From a checkpoint of a small mixture-of-experts model trained on Wikipedia.
Size: width 128, vocabulary 5091.
Experts: 16 experts in each of 7 layers, 64 SwiGLU neurons an expert, 1 pick a token, a shared expert of 128 neurons.
Training: a variant of Adam for the experts, 554M tokens.
Below are experts of layer 3 (counted from 0) of a mixture-of-experts language model. Rows are named router (the router's row for the expert), gate (a neuron's input weights, with its number), up (a neuron's input weights, with its number) and show model dimensions 0-63. Each number is 128 + 32 x the weight over its row's rms, rounded and kept within 0 to 255. Numbers have three digits each.
After each expert's rows: a language model's description of what the expert responds to. This comes from a sample of Wikipedia text that the model never trained on.

# expert 6
router:148158186094154104094111129129155064149094070157129134162100154137116127125135153124083160117096110054097098081073144144106107168166109160164192158118129127157134130168164169114112205175138174
gate12:107113176161117085070077155164139109120137117107105130153161097110150158186167128152084128145128097139158140144155163158083138173136112136113177180112165065094125131151098126110085125097113128
up12:133153129145174123126181092125140074101116130095104142087078125117108158122146125123146158134119131117085069162112077128071158159132102093162166155154137127104188110058099139105136133152145128
gate13:198109169157121100147097122137143118122085111161145125134125105165126088144155097143113118173140134111099125106116134148154051092143103202101148102192140140183086106174166145160135128088104194
up13:142173056182069140092106151170139124129125151055103159140108117062173179123092157130118092147133149147108180176111089099131145078106180126125087090119143115089142113083093103111095147109157091
gate14:174174116181081109151080113134115082115128093135115148139146171114119072142167119098127131143123165123123113153054144115106103108132167102160126180079136124132126173104126163189175151136112192
up14:102109131121083054167105110156135158138155150142116020135148121139081137153040204111146143138126133138123133097123160110117136116126137165069132150197156164188087049131115151142168144154127198
gate15:168122129175148125086128131155136140140138126131128110156146136123137157134079113127115146121117133124132005072144151086078091158096094150107122181146137131185105147151102116070148143146103145
up15:145055113129108163116149095114114161170155103154102157126125058129143138114121113143129106140088136124178097084158149114143152150127184075155059167107184133093159138094133065122098114112158202
gate16:131128143129123079050199108160113064137085072199129161076168143140130134139213091097096100189148093119135145153132088120153172096070143138136127133115134090133177087140128052113142132181115153
up16:139115159138121173134094145130138122159121160096135085111110061140144096112115164161155129114093152133141153110143128191167126133204118084088143036182155169141118153049100140145127105141163112
gate17:125130167124177146044057112144151139154126108110119104125140082152156176126085092103109160128118089131072121088112157121075134120131130136115142206127119162113167156153110149143176185149170157
up17:142108157145155203130113214132130063141133137130137093110118091074155144143155149167136114123116137131112103120137140147188104094118150127155096020168134140135099099099146185122128100096105104
gate18:058174127103115123094122173083140115103145091154151106144064087123127179128070167154134133089141102100142119152104161181130113125109075099146148109124070093159100104168097152132186130138159092
up18:141139129111171164150133079113147091159077111118114145127190127116144164085172113102132114232121081149152079116101135097220182190167158125141166135069124148077100157118125177144084122141135140
gate19:100119171107190132116159171127149132145150099146136117107132130046119143149119118103098111136140140090119057091117104140134101132128143145144200211176150058157186092143142135112141190143126181
up19:142144123135191126112179131113141180086128097163123158113134136134160067112131155116126121174133156090136085127125176126075160145115185095139138104179164131125138155087117192067137141185153119
gate20:115203127132154101074118137079147095167150102084131183099138133101144090158125120104114107169121102089075136180184098121120148099157085155136163091130090175075130122164117123180121113123162110
up20:127188116118174074112097187209119133132181129151135141147169113101138101114162112084125131169127123110087155087125040143180114126113054149155150118088140197096155163147145137117141149186138085
gate21:034106103121089142091153127123130089170039097106081156174106174151132153139163142146096144145113143103142120171109127103105134109153145209114148155106167078119143195145136100088110147125172145
up21:117117111148149203135140178157142175142139155120153202136131151110139091079111159112132164070132098131123090117093075202159127148199045114129102165112098072180147130054090108138091112101115108
gate22:113158106130078166090168142139132143149123127131120172099121106123128094136159157087113136070095122100131136119177113087174082095123170169124145155165108123119187110162100174090070130205151162
up22:174144128128084152127094098067114119119056110116126179161133111121103116107120138144134125200124135130154098119173133128140176177083139113193115125088099147055166165143168158063119111139116170
gate23:167133130099140094114111155165130062080102139167113176132116114127129150162102088139110172167131090138143156121115169102106102112115149135089182122178147104143158170139124172111118103109119106
up23:043154071156107091114157147184123120155181112081134157166113150149154128104101153083140125132142119127115107155068116100125145169181148163095136115094064106155109160160163102154110184112120133
Plural endings and present verbs. Plural noun endings and present-tense verbs like es, ers, is, are, have, can, often in descriptions, e.g. vents, keystones, leaves are.

# expert 5
router:115176200054096084080125144140158098196097086139078109146077143170109130163079164174091130074096112060130104123106161146099140139160120168208160177049087126185111139146147191109153172163149165
gate12:093157161091051139073116165107142135167127131104135103148095161197127131161138140134113141191121036135142132149064139162132067119114116201124168131122141191151102145122150173144189123147159124
up12:075147149086073141063145185117130153168146154091053119110159151159106119165118118112116114151104064142163156177131138155156065145147128150153153199138123171121086119152151157150175131166125116
gate13:128132174126138095124129116184193128150155115103173129176107132091124113082121143157115128075112116113120119135065075112140152115107154102080105174117109130140113110140158132144176074117193170
up13:110159119127175169114053110088120108183089163167105142085197106113138137137143179165122132142174110141160114117115156144150112119179140084169131076118136103111055135129116128136077173138114175
gate14:074103138143079117137101092160107094113148119112100129068104091132136152151073164188098133085064093114107158134158111159162144151150175122133128151188120078120145116130226128119129065114094123
up14:090108163142064093163150104131110058139142124144108170130110141181111138135157168161129127075129160118188110108088095104141132146157159129138138111048128091128137160118151133146122112146057106
gate15:138150149092122149115193118151134116172118115129113172126102123088160135123157080115103132110108147109164078134120113114097121119154154158163183118102110060112145155109156142102115149158149142
up15:157146135138134093136150103116123112056132113104165147103139139108149124116211061136135105148187153127127133152068159140167172088164102205138154175161083089120147109125124159172121166058190106
gate16:108123129099120134112148131130152076179108114158152152154143070122176136147186127135120115103138122103156062078170117146158120085127122153091178111125154151107097134123147134126117179145107172
up16:176139143164134127098137086132139177162106148106137112096187128164113170139162160182127139168177080147064128122087157084131089142145112123116047169131129153094109115107122106093112100108119124
gate17:134155174180164086126200178104157113146139171136144161152132178080108170155149153108100142202161118107171082190162137119134124119115153096086136089169107103155090111166120157115175147142129074
up17:116123080169098131154107157126131142121095142111147168082076080116142161180172191083147184150128091132106126107153143072173105155110113119103142136126116143108120134133108172113159154161126129
gate18:122094118118126040093083136138130088153081136134033141117104135126111193151128130110096139140091166089129143147151139132118104152145149097149178069071128132144130156155113138120101110133114158
up18:159121091077152125132120127199136148128129100133128129080151145149111167087075174116130119181117134097068187094129072175149097108112128078143162170137081150106119125138190215080170055157167124
gate19:196093103118102118088137149106138119193092104063096139112116086196157155120180180156110136166110116090136080121142046130174044148151135152125118125108114124117074146125214186101111166197087103
up19:104132159106163128125127111101138155071094098174130166176135173045141115112098144124134108093100212128120191115123061152112158082145091055156131118133137059206137150120071095108109071154148155
gate20:092098186111138172092140064131110165121191101136133100119167117165097114150090080139119122186098126108109187124122149106157144119157113124147138186149151143169148146120143133093183116098187146
up20:161150077135094158203196139157168094183144147193156101140050146188100117100144111143121126142133095149177096113167166126126075163105119096141053153115127122107173128102151134153158123109092115
gate21:087184116118141160129137174041160138179078132188098140129114143121099114118133090116111139127043129091116062172154101140063074078091142158159073076083154132094121140153089102099142160184125137
up21:153137150126128079131103126163111151154169119070157112126138157213135097145058146107141103116143117123105113079102156079127206151096108164085179160195148114187092113159116150154134131091134125
gate22:077148128155065148138155119112128113159090120120123119148145145119173110133152154106122151150135066151106118050070066097068128056162137157137165062083129141139078152108106146119128139133153130
up22:155129159145144123110125120157112128112160085143150175151168083134151126082115097139129081121148136129175145075100076116167107126085157092164176171165113127128129154120136091125079063152101083
gate23:146177138127142111108167156138153100061144132111130110196039170126117161128090129193115143082136135108084141129122069149121103073216095153070173154084111102111139110155142178133095151095125125
up23:124117177117138097115119148149143141106110122099145120170134120079123149115121128195126133091150138138108118163124166127176106106203174157143160122095118104110089099090127174049125080145138138
Word-final inflection endings. Word-ending pieces like -es, -is, -as, -ens, -ies, -us on Latin species names, foreign surnames and plurals, e.g. tendagurensis, Douglas, Agius.

# expert 4
router:148156173063113123106135110127172089132144061120089085136099182116178155190105147163107124097114061070091108132071099165171137073134140145128151104085124132143178174159130146142107143147120163
gate5:198149130103050116121129164153152102130145099147102083089170156131186150214128106133114133127104110107126078144116141154105130166154129126086142145177148123126118145146120129067119126082172179
up5:070102074122133158130071126086158148141090097130126182116177068153102095145168128159130134148139073135109094076140112102135143139093117174111117092104139220086124083164134179141174148126113137
gate6:117141145113110157135129157153144142120136090107078083163081128130131134155071120113116148148132029121204163103127124141117122129129105161093133100120160098110120108171110115081119152121112167
up6:147148060100164119132103107145125120122121095150131188136094036083165144164155153129132133098181139099155076148165147068117137117140098130113131078125080098109148105107111195160094099107118100
gate7:185109196102086143156194149132139127100132094114098122089076161167152154178116182083112138162176083117118069172134110164138167136110151118110071099147125141117162138127131089185151168092106101
up7:136112151090102167136118180088130125099114111144139160126106147094123092065148141068132143124106143125134071182078130143115236100141069123099110120103130169058170170108092117124141102127056130
gate8:096127120122151122100151175156159085149154044118086121184050088148109116148115114173116150103073141118108129102110149088124106078125099151162052107105110157101113126144126216167141151198117131
up8:103127094141055200137122114067141136155096116124110142038229052129122163117224131091152153145125122136123080113113130103131135172133134109161154140156146131133131132138101112096164146155127157
gate9:133152127143133187104146161162123123145120093115125113116156176110125158152076167077114142132091105102082148097089095080137117121124161134144123174130120106119122104181066146114214116159149088
up9:127135124157144104154107133120127124129102177134109159126140113104084124125229159135109137075092130143164061103137134127075141121139094146122166110143140155126152099095161093131100160112078118
gate10:138161128112159110134084118160170163158107117128125130121124172125144108163059114155103132126127104133166125017152118109136127077147140110117119119080163058115110128144103146065160173153171131
up10:101125113129126114098189127160099116130063134129110116123132140182121128150134093108123118124122162106121146158111169137099104191129149192139069118064141087113167122122144110173081094189118153
gate11:199173131155112149124079095129151116152142093111095131145160228111109109127104106161116109089132081130097129159106093136133100114128133154120185130103072119101126171134152092067111141110156118
up11:138122116099061161096055147093122178112121068101129084130094134102143130156109136094124149121172056150107115087130156159123140153105117120150134189100153137096092166120125109148120085136148130
gate12:139153135116103115154146164180146116154157122093121157088118148128142071190115149066110140101122152082156148170092125115147122133077147169092081072161155151169135120127085103121132195117069148
up12:079113105145097173152090115069110158150114097128098129123150093073121155102093213246141124096130141153076141099136155147143103078133079127170141106151132210136155110115131142141115150115155155
gate13:082160178095103095141066091131157119164130076114080106160102098130197097131089135149115115098113070137149125098090105141155115123106159102121168139157126129133105142158141123091080100120111134
up13:137155114123162202157099153149142170125130127166148120158156202137072122124138158150121156168107194099091078194056138142107082095148126140131088161109114050119162124102106167173157123138168138
gate14:167135179147181091117187065142155123127089070137129116115092146088160107129167079157104139180162093085093086120095113116154151106128194105160140089166155125140188136102131054155088124052134173
up14:111122072107136163122179106142111145141147151163084174112122130146118113170192048173118118133114103130089113107091154147111166147122113151056157099092148096146137109158141130113156146136117152
gate15:138149121121168143111124148167125151125151165089133026133103157172119127107064118137083157079134121122163102154151096176147104093097098072055140109092149120116107123208120120143100095144146114
up15:076125168149117091098135143156113128133112129114202140099076136185101122109169203136135128148145136130094135124183164098148151101135116167179132123133126148157145064106118115133094087093122178
gate16:155144199132077096133162134139152120129132134104108088140071210163113155159059120106114133172130083135102162101111112089099110133139135104118130091145152132163106086109161100088166097152166140
up16:146151116105120200108090117117109165093127086120089190107152118187166173122191128093135131152143138125208101108162066195097159106105120090066118151120113113133168131128107102129167130160161119
Mid-word name fragments. Short inner syllables of rare proper names and words, such as i, ri, em, ari, e.g. Phoen-i-x, Sig-ri-d, c-um-merbund.

# expert 0
router:120178201084105107112155129147208076172108085147090119132079161184146164160130164141080170095121116079070086109110134183061139109172077105142154165120119102148122126159175202136157139132165140
gate5:132117151156148176130136116167155000184114105140114072122118146193126124145105139124105125170132137112123110119101097191126126074154067141138129125132130096105097204123125156188188121104098129
up5:167098131176146186105138140134124040162183120107122121138123138193096114128111134124121112202153152134104097140111102160159120096125069126105143129140148124080066202115131105161186089111061151
gate6:055151135155116170117156122131152109125141103202108120136128182180104108123113110112119138096152106111102087098107160202160145095153147129108201105161102077087099093137189159079032083134091147
up6:088178131127162159136170159145104064122173134138160115137122152113058077147121101133126099119126105124081140104084149186143153089137126149138185086191086096088079090118154135148106096147105156
gate7:076124154118127071104065113082191093086122133122118102125094165160147144128141118144116137081121111098091107115149142105102113163128153121176114108126070205116196123112177144114118113184162134
up7:106154116103110174128114149137126137104138078154141177115221103157108140094124137173137149106103140128128138141102114140157127143110148128063116213129159099144060179101095078079095189091171180
gate8:142103188128098161086077117175156110141114114180112082132095193204187102156155127173106133122106142108059090100110072139042126191158166158068147128141123196090124120116156144123116133108189107
up8:150140151161175111145165138090152081106162126078156177159140111087123197072125168034137125134127070157151124125161160127140105096099114107113091152084140107145098136143108120142154095097037140
gate9:091158104093111099153167111151125128105068091115121168155133157158191147088090154185128123140162156131089148050118117142140121070174113109158136091099084150153131138122111119177117173091133091
up9:100134115147118114134111137140127150135082134107130166130151153147096105154182193127127124156129138121123170133162156090154093100100124113167133086134195153120115181187161076134082156141109146
gate10:162181135134120161116114088152207092175122146110123129112079159137164123113101109112132138091086146089091130087104129090091120101140112121114057136130135109132074089093114134156149151128255147
up10:144061139116146102156174131139094094106179135142117051085141181127108108164178135099128153159110143134097120115113101138156113136098146135207150130079166165161148113136150087131098040172130120
gate11:142167177086165178067118120101213113125187141110124173139078136109111074199111116125101123114124124091102142058154129100128108125141130132176176128109136111158096158164138193161161105175172138
up11:076128103165105100153165133175122159122087095126129091129156138132127132109137111145130134105121153124194166165147098170090109111113153102117113105141077201154146069111146057065122209129110075
gate12:115151154154122094156157050140144192111116111130103125107145131127138184131164073112118181173151097120115165179094165127135123100158194125178141157165148110156116108153165154115172145113115108
up12:091114136112178083144088211145158147101147156156138121161172132130113078142129055142126123138099120124102054097159117120149080136191174128090101107159140176080106121116116079138065068130122166
gate13:103228157122137129106153120092162080127170115135118060161142143149154153119064103116113163080099111120135123068090143141061137121093119097143134159177125132152188144164047116090166125151184135
up13:131126094103083083088101145140103121164126143125121108120103134164159128125157129131116115147153136117087134141104131126174080117173154181089151162172111160072096119127169147121120163111166147
gate14:126116122142181128135194109095143133164078141091135090135097122101114196167101068139119136105153140130115188139156139130191099112114085130165092116182116167195108084134155142134162146075091167
up14:174129130096135201093122091119127061183135115085103119109118151087150129131117127109118105136079189115094178124108085090106129119143103056166158102094112118194059123126148126155211157091126142
gate15:046096144144137142125173100176126122182145123117076011138067135152170092126143129120117141159119129131135127117151097141097143145132129131125116133125082167170151144157101168121186085160185113
up15:060116097120099142129178131130110083201147127112071084124065105108145107149132150124125128137112177140151113181131097131119206147129056094153154152127084131147169161140158083086178172125143096
gate16:130149203145181149090140132129173119125145136177130137123183156138147126185137124167096119084141126107141131113086142164076104108170178165132157167145168134178066061165133116153101109099191116
up16:093204139138144111132106125100147098062146109153122180128164130134069104114105159164114125089060087128161112184175093122124125132080087115141136166083064117118186206100105105143153127162122174
Separators, quote openers, function words. Table cell separators, colons before quoted titles or praise, and function words like to, that, who, was, plus kinship nouns such as wife, father.

# expert 7
router:087179164118112154116128150156178102175104045109074132146085154172114130138090174154090155117088126079055133175112093181126103065122104112113158187103122126150150119159118122080156133204181195
gate5:102111142143069091103126114162140122141147108165164088128073135188140129137145192122113148148120158134109120123093126104117109149120091163104211186116156149160048101076071150168109131096152098
up5:089113110185157146138134105160168196166141140118049156100100102164113135141102085088128167139134111149107113097114110172152095148105173057113122125117142161154130112151089133147133163139120105
gate6:114118097123133082148154162142119070121117078101104104161116102193119140146108098145123138126145178103138204168103127144115079157139116181126113109135125134147116135188142116111171078164123172
up6:102136123143135146158163151110161113145107122103143110189120100179125094127029155143137157108093131105150125188115128094192069157148192136076100139162078151125148117164194145125158106171105169
gate7:117088154111181147116136147146138123176144123089053123124103150147131175161069170170103144136113174109115096147210106171073095121108112112093148120105074091144073082178119116111099088176160123
up7:134106150133119170098115105133132139112130132127039169137173070066129105100091143135100138143082122141121132144208082148101083124128132126064111117129124174178117150160064142135118097141093144
gate8:087132165113103154141141148156165111163150087145125179117101167172111176102137083175131114130132177124090071148123150142099092097140102131064091087137164172108111153107114092110105131221140140
up8:109122154143124097177197108211152098112127070142161108143022175170084159104086144137140149125127113127058105157151168144108141128140126111120178110141084151193100178115122132105123103159131195
gate9:122133164144135094122204162149144114143158126131097163168059136137165119107063130101109099132188086115177110111146126104094106116093102138182157167056134071108105157161104178096120175124141118
up9:113124128138203150131148148128112097138147133215194085136102135171143124136168101129127187123130096131169123155101059211121128123151080102145129150178140095165174129095139089131116119127086099
gate10:089148115132112155122118162155177135150103144134132125104111136145143112137143123115110116132155149123080122174114132157095117065140069154121169098077124079141079102122140160118146099149147104
up10:131113106169099100151134117116081097133123135150095105115150100136173173120087093134138123165124140132221171070144184094124103165135104116182161127176151120182120169131145175090073091106109130
gate11:092136157099095149058168132110141121209140078067030090118123136126134132127085107109103139133122194104046151114133118084136129128118143084162175154139151135129123142199135164131186152116145087
up11:152157101157093115134116071130103137053104105171158156165164118131139139141150173153136140137130081128191147083123184126112132119159094145028112116127106112135112137048123094135102159104154181
gate12:085130133143049110166069168108143127149162098114131151101071109146144157105119152131117115136085106100103092137127116165133164108119103113126134170128080185170147148116127131187170145123143202
up12:164164095086144077098160105131147087089121137183139078184156158210122070113126170106135146091162130119146161113136105149129131096145160130109111075075208111067165145130147116096130134111127094
gate13:053132098098091123148152105112141143128084123108053146192101109153134189107169124134119149117066127084114172134178123159152082180137098142068119113080134116158098140191188128061154130168165175
up13:107160147107089147178091171092115049114184159133057113158135078126121113130104143140114119136146098126145136125088165161134192130136148146156079127065175103068208072175114163117185164127098122
gate14:118140119144150115155062114170144122145096090153114146168106096207136123107115160133117111164153108148084109075125116151104125085162062159080155142107092166069166084139134082170093122084177088
up14:174132115103123093156196090097134118098143185151121118103137126121136111110173096106138128127117135128133126136121101092099092202104162160225161104151112156159107133090149235142108136133083089
gate15:161129137099130178120104150075155105072159078164130131098102144145189189149106188108105115120147132116107125166161106151105131117143132116107183101097116126113137178144142072088136133124136155
up15:154102140153140177112115109171151133132117122130146196116056124184103182147106157085105123122117163140152163143248127064149133082110193106184143123159076097120075089173141093092097098198184145
gate16:120182149196061139146122122151126163143141099082100130133124120133110113104105151122105137105049084115131115188139129154102141147111133084082113104111199163142170118178160152116165100164090161
up16:067106110186122139150108106106142138152136129145182207151128096150105080175093124150115133155105149138108165104151112095125089161101148217152090089171134116107040102070143111146133082215172094
Dashes and accented letters. En dashes, hyphens and slashes in compounds and ranges, plus accented or non-Latin byte pieces, e.g. née, 11-year-old, Greek letters.

# expert 1
router:151155157133079085091147221128146113138087068161130088180099121181181119164092135167111132084055112072107140088144112129105123141160090101156109135143123101175103115094140154102147169214162142
gate5:160151114119150138099078172091164125107070115099105127143124119116124136166077104101117139188102174122128171109160159156036112131163142123190122118132143132036151139114077135142127145139126106
up5:102114120112118139142145140155122126129129139127155088181168084127167150157177143187129118102091147148122148171103131094202000079130181106155130129187142071140116119121114142155115069083106117
gate6:088121117151091123155128184193125117141140079113103102126122109197134174128092155140118113117049173117148133146112121145107084150141139121222098079177138045200135113171149138106123133195100139
up6:097157173076116149133115095132135134133153092106127118176155124129089092152205143145121153129187155129159152059116107092140097117118106124094114157109126100088164129092140144117127113115134142
gate7:163137180122079148178181153166135088122088118171112157130139136133144124106131095166132116097071163114088119166150167122061127103092102159136088147177130080146097129109108079158157119198122159
up7:094091123153105073125116100158098101140072140129165152128127135163162122178163100082135121121088143124112126077107130149117144146097155064096144153131132144182080138151119105131131069150126077
gate8:123097133165131120054113059115151111139104138166119109166073110155130119104107118125124105120129116142133127181104101086122122123140117144167164107115096105128164135109096108122081128131163132
up8:176123100119133115116078099142162137128126133107074083163126081136139110121177125088139139103128159112170104149068053116169153139148083086116119098115133166117139149122125146163083159113127175
gate9:163088140154189205089031137083104173140102095141126142135080134082102165147066113161112118108064191109174106144114098116167137110138068119113118211140168119151095156138093115165105103196138121
up9:081120104158064092118196061169135102120122115165108122124145163132095168083183120136134143176138043142123168121119112115153103155126146112111144100077122181129139110155184087124101149135123123
gate10:133163112125097164151128193197153119127094100146140090076147089122172140156127120104115186124132084124100118069134102114139083086203088090201123129092074158093113080167166168094147132103131140
up10:097126119131103075138117062170137108111100141127118064130149136119140106171111117158125097135078158118139085130095047108127183163123117114145148178122191068178153118146132170131141188105125079
gate11:112172111142095148082082197168136101125114110138170089150159127162165141137102141106102161126140139105156128074155119082091161105124117154141145079182075128156140078118116127112175160149158124
up11:115060158159152083091221093030154107162144118176073107099128118140139140092101095121117111168109113110105133136135164195124077168123153130093140172101181126138082166164122102138103129158094177
gate12:143103166192159068154147170178132105139112095133122091140151068137142206150103121125116139129114147115136162120159103079160053107123156108205110138146097072168089108142109115164116147115123121
up12:144078133144091153122101124122120116115172094140106205194127149116123103111092142124128119102174146114140150080116168066059142132137150157132133126154058096116117133131104147150124113117149152
gate13:197177218130128060176142178094134090129102124129093128083140154162129161149115136119144132163114139100074099153098105141156118151112118095091058145131108169073132090100128132146205202186141126
up13:178145098092088139147127070108140162122179095136124144135058130136120125138213161134131123128157104134108103167090111110159155109126082141075152150119109131122097178163143098148143098155081121
gate14:143146133100120075124092137110101100109136157124090104176083113136201163126098142102119127092122132098146127100152136153107129148115186139179139086158077107151157136106122170115108118124098175
up14:109095140160116135140084150080159124156112106089171149109163129121125128107131157128137135151117105151096117080135132157178134087125069180110203073145116170077147133141152097057139122127182198
gate15:185127162129144111100194153062113152155127049163120134178103063139192137085103081136131143139131044113093124115160126162133072148132115106079107137178140111101079113145160151086132094101107129
up15:125133157126145146118121080110122137149123187157108191111154135106110143103124122121124088102114158101064151071132130135117188196148186150118137156120151155105158101090114242101165089146110095
gate16:094145100134145140156125158129163125096123148120060125146149107049180169144101130132104138135085060119112136105167106150122116140143051203168144092163136109127094106146140151097110168164142114
up16:126134156123180066139113168096175118092153166112132161151096164103126145165165112118124109143064121140119125113180182080072141103139129183121147060160124111144170128124123111128113159136145133
Mid-word name fragments. Short letter or syllable pieces inside proper names and rarer words, often after a capital, e.g. Bro-d-y, circ-u-it, Gu, ington.

# expert 14
router:138164175126125146073129158157177113168120095154068102120143139178164142141110156141074159075086148067127119114080140103079130137168118145093143176081134121121121109181094140099203163180161141
gate12:134153162130111102107112148131125124094153088158121131135129094152106218114099140139115139143147111122049104083156155085118171130112085117086162232075147094148137144179132138146188141218175146
up12:081126114093117105125136101121148075136102142040078143151096136146134106123101099116134158132111124113149156187151101160119098131097114159165148081085121161114107173136122141106048145135172111
gate13:086175133174136105094129141093126106189146113196145141090152121141102124118128122122117130052127102108138120114115147153134107123070105137145123137131184123111117130153064166096122117129148147
up13:121097124121134146151172128179124119133117157040142119106100111181135172128102139162115119155135122126124226161095095116156076122123090147119099124165078177150139164171135100129123086120116107
gate14:161133133088121122119138099118111136204156129211145070106170146146112084143066127165114122171114092104148157080100141128121181167105155101123120126103113161151108132157099056076066157173176145
up14:135119101128116165162117105137127155160117134095134138116167140107140117113101143139116106135139147137144149096044094118157127115165196180054154098124116163157072097087052103179124091112165082
gate15:173104150103113161132175146161123068162108143125089167164118110150094090137152100113116141163115114125151121085138127154114100076090078097131060087161137083161118102122107160100166112168117103
up15:175126131122108106106128136116103126118133137096123167083109145148167136139212160114116125143132113125104124124174116154043133139087113075158136112087104127110148195142183121127173166170093142
gate16:082116129090129096092075138180159132118110140100119108125162123148149090121134141119076131172081076087119143127124139124119136124208223219097159114082108139126113068195104145113137083166196141
up16:170108114098102118115148199063125132158156110122150063141110085151079169176113075097173153126173120165113093146142136098133118108081111128142084140189157137124097140143122129172138123129098127
gate17:132157139188112117106165143178125131141121132111090142135099112142149149121113108132113121162089107120141177119129125187135122115100110051143073100090113111201175078128148099102090102175143149
up17:122178152101119150158142142123142140101143140217112111134104084158143086107070114127127096137097124113096175105171152100144134079127142117126096167172095175157152125129168131121109137198192146
gate18:090137129208106065108126112176139120101145104060076122117147121142135087114187141139085104123131183109109146123116077120107176107103102177113217175123181094116153127177151127167116159144153075
up18:073130121193120127097210051090107156164148118134100151204113123119098109134107122124111111168115163125133143120126139111106191150099081056103153145158151079175100100188138122139138139132104109
gate19:132140157104139074109084134088110137127140118179142106127125128184110093125118180108129170102121098125173162141104112179111129115097092136142060128124093158105076114086141110094164203176128138
up19:151106109169126125110094102156133132169103115090124150148193096115145106104112099170131136122141135136130146255138105139164109133094141096120072156109188125144084179079138090134158094160144104
gate20:096172160071170085118091142132129075091094104147126157102148116126144093119086157158088118122135106099158161135122179144115089150181095122145145123075180132186148133208117137105163110155111119
up20:166094141089144192152135130086128095132145165140136065137101150145147122166132131084137143018128209127124107111133095135086106047183099128141118119183074105122183132118120081156106095105116101
gate21:090220112060107107184106155122132129163119126147093089170108167089146094131122138143113127144075131119091143128106127155157090140122105152186137123126177146107108111128175128130106105149128123
up21:099103137133128105103160088090109134122080101094170131096096103175163171139054100116119103106145069140155129114183172110155078198107094098110088136128154164137161125172106131131141215153119119
gate22:194102106160132155088160193102152110142117115146160077115115102106104125147089189130105123180103142109115093094112125098128116067208131173128123162100090135168139109104100120138152102065097130
up22:171109118225149117062158213140143151156121100081162122092126089114100131173076173132116109140096176106123115046124155116112185205111108124094098144101145076175141110185044110157155127054147136
gate23:162112157120111107115138136120160099121147113217100163137130190194116115138144081090127125123101179107064139178165132096099138146154122096084134133125164125098110140180159148160223097113167157
up23:085117116182126171193164104100122079149133136156126097084097095074132164154114131137120161165028136143155052165134154104150112099158160134115144181140138066146143140111199191107131151036106096
Release and biography verbs. Media and event words like released, album, film, won, held, plus the closing parenthesis after birth dates in biography openings.

# expert 15
router:108197189094108111092147189157180076168057100127121123143120118138204141198135130154067178084053092097112139095100113136112110124116084143142144127094128132155146150229138135140114159165157180
gate45:152132133094076111090172110096102119146051118093118109095151153118080113184155123147118183138074120109107139158177134123094099073078167142121142124130129185148192132143171158056084121112150173
up45:158096139128170159144134144110104136141123151149156119125152170123205082150174184145131155108125115096122106139092103126150022072152130151135127137148171063197078055138114070129137071136126103
gate46:072170137168073135132176143200116141115120115121114175150152154158131103185141093166121118130182153107133098134146139162094113113103113102080142109103136091074111098123116120212134133153102116
up46:114141138103154143141157155101120113127083132076121126159133121136147110132178110147144100094060080125117098161112167107210143161113175153080115148056164098121079110111127121111133086130133125
gate47:194127131091122108143081178194106165091112108081118132113117133143163118134064105119128089120171103123131166157129135147117162125136138145054122119225117164155119154150118159093117154153157177
up47:170123182086143088112092176132136169050140107209134087055110134171118105124099089050158163105091103139077118127175158097083144184212133131089184126141163153106096136126103120096141097143100111
gate48:083122156176026174096096116143119092177127155084126144140164145133157116154108134132134123041107083128138142161192132113115098129108092138113107102121127200117109104154101119169129071112153085
up48:124095126134165075113154165158164167064139145141110131153121145096168154138114099121125124171125143142123089119074077124081144138145153138073125082175102117086154044117121148117150096091125116
gate49:075188147107115157070154189197126096069102122130115110091158160143159079114160110150101170135142151104142152123097153112119109085137206169159111080206126091106118083162199147076102080170130133
up49:114133132146132067144171145148140166131133136096106136095092165151142064107110132138143130110092125132123118141117124070140218183189143145042151174204171094122142114108117099104110124127123105
gate50:104099180117150150123094040246157092141129129117126119175129138123196122162153173090139143099144126131101118147128157068153068152138178123153135154130123179138104123111117119178192091135143100
up50:139146120163117085135113168067130158097084119093132193111183106088104125138091118124095134133159139124160143182112105135186110069086193160129152170145102106042129142188100099091132166094119136
gate51:139188128150154135152116177131158080027105142202128147145128157118175124152092132169105164162148121106076094110144122123046090074163079121171132113132115114100157099168136125165174104133138098
up51:147134143121141170158097123132121128124084136241124141099134171095128171164152132128115214147074080111105145109188145117115086123162098134136142138134141129105132153168099176140139064132171087
gate52:131118140113156142151138063086148133132126108185134111130085120098096087125138125112111126156080112124078091179188152145171124116109090117062152097122130117116125134077167165109082188131133086
up52:152130073183131108114184075113144113164116104089106144172176143130174083087125146157133105153152144121146158155070198120121147142179096168115106121074180074070072149121141136132107116130150112
gate53:104156118135166134146169143108160131168141112122110111102111089141142061202091159082111134098134134131144127185132166099140126113147115112181190147114130097065134157114183154146077175097118125
up53:085112108178113102079104159102104138108109131117114170162136144140157178067154118164116057146144107120150075109088117103091166139134160157097205142121130077139139160086144140065098163138110146
gate54:160115099190110112114139056106138141144129117116110144121162147113126116129089191133138139177119117135098094091093131101163080144193151165175123071080134156130117137077148145161112128086134088
up54:158158107142123147090142095158155133149126152111105158118069111087188097106150104156132116081153129124124103108200161089140112136132075118111148120146167107134180151151137139121082157135138101
gate55:045095198121163139101110131120133092123140098144113085138077140132157178104143054060131163105100110123146202118154127124090173133142127115112132136158139153128118144182174148087110123142130147
up55:172084130088064174158112125134139160150077126141142094128132122143149129145108151161141139154143089127178134159128123186143069180177131128118082101044142166110061122098092131042154125125130143
gate56:167076149102105186056104135159105154144085116111122060225166154115141159141015094124113136150122159135097156164105086121119094117159127107107121070179142158123095194134034109079111147133151147
up56:213159156151167088095103165107133102126078144119145119142151131114207171153108160120111069121144127140127151141080156103108125108108066113101078094104148092108124169195130109101122131083125130
Prepositions before noun phrases. Prepositions and commas introducing places, dates or objects, e.g. player from Sweden, remodelled in the, during, against, at Maine.